{"positions": "rope", "lr_mult_o": 0.715, "decay_fraction": 1.0, "doc_mask": false, "max_steps": 10888}
Below are experts of layer 6 (counted from 0) of a mixture-of-experts language model. Rows are named router (the router's row for the expert), gate (a neuron's input weights, with its number), up (a neuron's input weights, with its number), down (a neuron's output weights, with its number) and show model dimensions 384-415. Each number is 500 + 25 x the weight over its row's rms, rounded and kept within 0 to 999. Numbers have three digits each.
Before each expert's rows: a language model's description of what the expert responds to. This comes from a sample of Wikipedia text that the model never trained on.

# expert 32
It responds to: Articles, that, to and since right after a verb of saying or showing, such as indicate that, said later, has since.
router:522548536494527498465519544512510508459492464512518511465450474519502513485457523500494466523449
gate0:473519506493462561500490513505568455526490504521527496523483522523511539464504528528472471462503
up0:504501551459512472500469500495495519484511559505557510534453495502505523481498502563522499520466
down0:469549484536536546507492477525475491486480479498544508482512522512528523505499484502465476485491
gate1:557501469500511481532496481464495493490514485469462505445511492494514522503496418486498515532533
up1:547512461534488501496546494493476478492536513484489493494490521481487473518491450473471498507528
down1:503492496511505489500483515507538544500515483484543525553480519507518521491567518506486533454475
gate2:509506503511494455499460500541511520557490497549501488516455519473549496504498474508475506541474
up2:514492471517488478514484528542504491524465469475494537483477514476535483490486540487468464506445
down2:456472514472493503516467495515530501517515505511479496498528502494513500489492479495556467476516
gate3:498511506466498537521482496556503440481449482488489499553488501491478460483491555518507466543508
up3:505520472490471511525449515558469438473453467513521494568461476506479487480505540501517438527481
down3:496498531553478485514518490486499531513522492535503501475493502491491533571524487527493523454477
gate4:476470479521510512518493460482499485480513528540497523525535515462443479492495536467500493523520
up4:472469537459470493484492508500530500525513516520467498507476496487483474479492498521470486489471
down4:518489475531472484480499512502518540527501547509488517480509522475514520497550521481501546461484
gate5:520527509500458544487503485517550480481483542516503529463509497504521526512505502497492494488505
up5:490486516498512530495489481511458525555489476542515482542504497436474453471490489487537489486528
down5:491510488487509557500472506485519495510535489546525509474485497537481486439489504482500506527535
gate6:545496491488538494538501507443494517491547503508509471489516450504480474463504434525465529507500
up6:478522495493506521545551480511512453510508508501517495470479500496484497535558557488489510481520
down6:511503493517525519474454463535546484457430523519477428470557476501507497501456491511518511481499
gate7:453503471491456517513496491501521518475493489512491514472519538532463483533488477493461509492567
up7:548516419515522485485532511486418510486494474516535492448504470502521512516468525499508486497520
down7:489523491491540523475459480507484503501469424496547528494497515545521499468497530516515481456574
gate8:455502544477484456467536487498480509505523573496484524487479452505496527490538522516480470488486
up8:540555492470499445472513509513503513508507541511515513508449482501491537517518533483494456513504
down8:488478464553495530499501480474539504488466517419498529497534526467509515513506520433500516490528
gate9:435508503513517429471512446500496492510483542531500561499509533527494480530477513500475494503507
up9:502526500523531479507526481516495483510504489499500519515493528492549450501472465481478526541483
down9:502502486497471481439529497510530493495494527524463502490496498465494499518530511518469464453517
gate10:493521492515468457523470484494515468495460508471498500520505487501525518460462500487513455506469
up10:502511503479454573442517504535505471513505508533494461469508497506504496507524520500517535490473
down10:521524484491505503493457475528466481500483514500533466507489507503501503488500532537524449505476
gate11:482490566503491506493492548496491522491516521491479491496493496531469479471485491515467487542497
up11:482483511461534490517497503493484492539477495515484569453518489503528549466480503520503511489513
down11:495503515505459517479505517528513500496495492527543469518474505496507488491530494481540507552462
gate12:500468535507547473469511486491523501498533544498520566502499445496452526493545513483509490473481
up12:484505524479521467500494448516525519476482487533489526502488533494497477533473475485522504493543
down12:544527459502456486568514491522521501485533484482515508549461518482490466542533514523524557535469
gate13:499497509526525498509476478477519493471457496511478533527482499467466478512477496482487497538496
up13:510547462533547467466485476491457498479467543514509517479504489469511522506505539498500516450491
down13:506487516545513529485506475482491498483537497476514486542535492527554530498465427546523490513496
gate14:477528511453499497526489539498543504510512512491480492560475489501452469484507472505494506501469
up14:505500540509485449512489509480544558531508547437489514453522507510510466476501492469486517518494
down14:507513518561506492515487507487492528503539497505517491474452504524514500463519497514514517517510
gate15:500503475511541482492511497485413509494524460446484507514528507501529530470483500513526504528468
up15:526476517508504491479475483508431505527488509498556483508506523461520490444498509497542499494505
down15:498505499500513540524498526513536517484520471500504507479461495512480533508501466518497522501508
gate16:527506491482536538480554517453534540475499477488490479510541510505522470524512445507496520496479
up16:475495535530508502497477506499503513524505469511546540476488517462471478476492529486509532512492
down16:533455487473502510515478470480496501483558491475494474492464451488495500497477473488510462495534
gate17:510545495534509529488510481468496472538511531548468529442479495521483483467482555484501452536509
up17:505486476496488530500554502517527498478487520499521563501495491492494528554501470508482523456487
down17:515507518486511491437516487487515483504470453504525473456505578517478447488492539482498457503562
gate18:491496509524484515498494499475490458484483503509502485537486509509520494478502492520564515478505
up18:530495476473498452522471493528470515526496495471491497482517490479487525476521537488557492488509
down18:486472493440525480470499530503494463459510516511458538541495495522505463491536522518462458495449
gate19:543505468506469433553518529510498532501481466504506488488514526526522499464512466510494528511503
up19:569484532525430470536533508512512515476487499453476486500521519513510539474511464520524525535478
down19:526522496469546496481465481506477529549526490475513513511475532538467506485498532498529511454522
gate20:518519509487440474508448487499514470524488474523522464528493504484497532502527564470585553504498
up20:523536510503552451487505521491501498493510514542497489508456510465505504476514549470498500490479
down20:519495492472497531477486493498469494538488481486484463517565517514508524472469482443502512515505
gate21:502472451488477482506470499483549495499526498486501494501516516482535497485539445481527530461480
up21:547525465520522481514493503525458509517506467462457510491499521478541465494484491472469518486512
down21:484495501504478505455528496461515527501501540500517520561463503457511498501541479536513524490466
gate22:518486489550481508531518500465484473528458472529453495466481452454519438515488453479462510497538
up22:507485517474522497528520527463476524523515417494455527514503507461498506460519505535507487491526
down22:515507490554474527536484491505449478507468531517513464464501417492448477521527506492508491477516
gate23:494495495468507471450499507495507518513480487506512536513484488522484497553524535496510470494496
up23:528511473480491471458507523477498473508475511530508512495496498507506487545529507496511461555471
down23:511462482545523514487533498485501488522478498494513515500508490484495485511511526515510494469513
gate24:483499498495537538535539511497482487493492496540492504511476480491491519477523512512470519549478
up24:453491530474497465477476490525513511507509510449519491473526528494487468510471545481536469481522
down24:436486515488506503445498531482483482500521477517485547513510457512468514493500485524466483542452
gate25:471492542506455554505530509488526489520528485552476541507541482497475480504488510473536537504515
up25:541513503502493482513502505527456495507507518481503426514445509518543515491521448525496463486498
down25:494527487496476518546508481465452472466495473479544525514531502530478487485464491478498550522506
gate26:495515477461522504499463539501494494524541518449520487498511499522519504460515471472482498507512
up26:474483532486465491447526504514552548494460527506524541510512547525478476499507502472506472520499
down26:516484460484517512500466492517517467482508515488467507523488481473497498531489530462462529512477
gate27:496486524511488468527450499520527520498490513532524529504513485468517492514489473492471506481472
up27:502487443522502455532494495549524459555484533487472521544539525494502498502501490502474476466493
down27:466489489520497489488480527397459496483529514458440503492517519494480479461560484526511570495504
gate28:503485517491528464520503478540492504485515501536481521532489491489553519480476526503519530455517
up28:460484526524523470481497508520491529487515516499485537546492434486544539477480515515490517480491
down28:511486458484508446517464510468523489501463504515470476457554482448475486496436520498482477487494
gate29:476501520510499512476481527523534520494510535505525444527508504497465529483519510498499501485524
up29:486475516493504486454496499488512533539492552538488486536534507479483502489526543511497471539540
down29:517504482515544497479488542470474448458441492484517471513467491513477493498520482489496503465498
gate30:511488503451521498491511487502486516521493464501501531476507496496469490462462522522517496482471
up30:495496511534491516500505483515514489500522495475469497499500540542492477525555473487456525490550
down30:463509499512488484513533487479524513496517501474488504505484512510499519472532486464508530502492
gate31:480490520461492532523513471522525483500522476503486526515541539504495486478467473548516532513545
up31:536507499554534468502565484468475489529485496475497526485488497466491489503523531493451529488454
down31:501536497484522531503469465508503495486516515488548494449507518500495499488504533472475506545510
gate32:505480500525514529476490513487531457521478458507485496521544514492526433503503489545521508471495
up32:471505498453496465452504465504496533477489568507519514500477503511471554472515533484484484506502
down32:519535550517551486513505489554518470485506468505529524512492574550525485514468549506465513515456
gate33:480496504522477462507477497513536504527499510496517524548494480523465491465482540492498470509516
up33:485482506486479513474477493492516497483504484514505526531471501483488508505457507508471500524476
down33:495495459512528510467490494476492468497470514457491508473546490519505491502474511480506529471504
gate34:496498503501519473551504502477468508482488518437510479497498515480489495500465495492526497496495
up34:465535511537537520502537506503482496506446531508505476486492509526521480507452474498476451515512
down34:523514508496496485527493509557480526479517494478501542544505502460519505533449492491519540499527
gate35:506520503500494504539494489520518501485574495445493451473493531456521540502494503509517489485493
up35:503548459494493540512500507506509470479434497515483442483500489503472483535500506463506500522524
down35:496506454486479496510511506489507528455500465523519492501519534479497507506460513494542472466511
gate36:537515535501537501547498473518507512489501465509510532464501475499513459475472450480489475481530
up36:521530538471516532536489494502512494481500486495515483477488466510502483505491449527486461477504
down36:482512484499485522563500478475472522462488454508466512495488530470487496461509572486479534522482
gate37:550496454486485495517459497515489522523482482453534481486515527463502527525488425482482477509511
up37:513512510479499509517460511503468548521528508463505517531518548510498552506487408514489489495524
down37:457476455543528501520568487507485527484532455511483511518497450485493498497530467487489523478462
gate38:477519500499507498493527496506555484485512533507458480494480483489480513503479529511523522474491
up38:475535581492514482488506500519470511495482539479450502507507511507490517489510523516514546461477
down38:483486487476489472501476511476497510488526470484517509515483476501506459521492440518535490523513
gate39:518483529477489465449488508537559568490505481509509535456478467511482515496486518479438450503481
up39:497520536510466469524515481541501484493503486515510480481480514534497467514501529514493532540500
down39:488503479524502499451487499465495483506516522500492518472511490527511511506513464533528517512536
gate40:519497517457479524511531482489494497501497523475499497543492480500462507461521488516545513487518
up40:483504456519512479477487490506496528547498536518534502498503508499520496520502510463466511524517
down40:533498555499475521485517498513533501496544470533450492464467507536533526487502495537502450554460
gate41:460519500508514526481461527481528521492465492469539519513481496548527464518472493472512540465512
up41:536470521503506506542504486504463472491543482537474464498508488505518523521529484507528531513515
down41:491523493489532537505500524559508512510493505486550476503542474531494536484520528476563504511488
gate42:503513514475515494494532513462479524540505554491510509473471460482502494517497529508528495477505
up42:463475518427494476486503514489540472487525500506506493490484513473467479504501529532533480458499
down42:520474504538517489473489523501516474530501493521488504499487529505502512531510517478460517491528
gate43:479506513526468519512498503491494460509532536513480469524497505525519543496470528515487470500506
up43:526509491542514520503520506483530491502518500506470485487484461499524508485484500497469493495507
down43:481520467526504504489533483521530496481492532513512521480502539484469482495530467522515526502494
gate44:544531543504502483505520506527494530482505509517537477468441474509461512543512517495481473539497
up44:497500491473524529483465473513477497514500545536534490492498516496531491519467492520544487501494
down44:525516501535505492488497493498539498520532503528492517533486473482508503483485462526528506498489
gate45:481481516519464487522511479497502466473508501437465490463493491500507501462496494472484496486500
up45:495484519480527518479526492543483494522484492484504555498508487458509486470495509510483528534488
down45:488494510500432498511498532490533482532501495499468489491511546518528517528519520480486526502496
gate46:501513539504516524530481463515471487503510502526489517520500500524507482536489474526499465487522
up46:517479443461505499476502531530512499534495551471531472519521492517496526488532509464481493485503
down46:502507492482496486456480491512474496538478522513489502466492499505509505475511482493552529485523
gate47:463482481524523469477502520525511475501524513503490494507499482498543529511521445515537511495513
up47:529463508496504526504480533549510480510504503498496481543486510506532518506488475492515542530505
down47:546485495525485533519515497510512519555485528509493491473512487505505501520505551495530466507539
gate48:489493494478501498510487498512445488523540478530519521496488511511496470491518489513479499477513
up48:527461508536491470496473494475557536490453505481499483490531504473520468469497488516531538489494
down48:495518471478499509485490459510507543474486471561518471500506505463508472493470512527532491530535
gate49:530499523517486483521511499488507461493464503423496540491512509481500485499545524494492505529495
up49:498502473499472511521535521502512456469466469505499515471470480498541496471501487515488506488505
down49:498493505518497476523517503492553543534461528475531493500538485545445459480496470461495539496490
gate50:526508522470488490508525433521465501490514509496503533445495502501472490509507504513512542476495
up50:502513529535517514500549465463512500485488486542503485492482506485487429476512495518477498466509
down50:525503509486484453511477495528502480456541512430522474485489487503517489518523500474505485528492
gate51:515528492507537510490504516541489527514519497548504530495512451534534436507488531501516522502480
up51:516457525505526480545509506533509491489478497499516454506471495532559539496529496478466518485507
down51:484515531536497510513512484524483481451488485526470494487471496479458501505504515451495521494511
gate52:490517531494499525502516470497523486480456489551507516480486522495495500567464530453495477528527
up52:463507523468505500475446536531498528494476507494452484502477512514514501482482507520528475446475
down52:495491505477527460504489488494473475504488515453509472472515494511468533449531470530499538515502
gate53:513496459526503473499493512497485520530473515530515465531498499557475503534521509478494503489500
up53:536493458521466514534472513463454519473502501509536471486485502538479479509530526487515501518482
down53:536474495520456522503496472480517502499493499487494526502451477466547480515488481529498455475470
gate54:470479522412474481512499510531523493486537487474553499490487515554534521521489498505458507548493
up54:502505492546518516458528469506477504550483527527467494525523514474496496479501550499558491465528
down54:495513524478513498539531512482490453504511481479503422486530499538481543500506498499518500532479
gate55:528515469511512478489499503537517501512504491508493450458496494520508476490460511495573509509501
up55:476477484516509438532553500530488493512536527464474490513508540496500469474498512503472540528507
down55:527500512475518539502495478456540489453487474482496495479520493484480465523509489484485468502547
gate56:524484498461511454518470509514530517472484510486521511475482484542456555534514558492522478483494
up56:460513489508520481489505502485498539509506528528503543490549494464523469460482469513471511486481
down56:498511513535517461535473526488487498515497506485471469524497477572528498455482516494483539484574
gate57:535508519505516511522497523496519480468477464483491465497521493540473509527531486505507534511476
up57:558507495497503524509496521493499533452447425479515489488493490534489497567503513457484486512471
down57:493510507523484497497525462485483501461538518480490482496510506490565515480498532562518544509515
gate58:502478525490553492473508487482494571473449522514527482527520468477470525500481492502535492482515
up58:511491517505503486560530537453505558490537517478492465538466446469471443492512535521531513557480
down58:529480511500492500447515476466477459492532499488468517508499498541494504496552518475472471489548
gate59:506493493467483558503481512491540480495489483513501472521491481504517457507511479496526579544532
up59:472474502507497495490541472548490513526488506465470529482503507509509574486470541473471445476491
down59:497514505486522552477437498489492471502506477525482537521505500513486482513508506510503516473521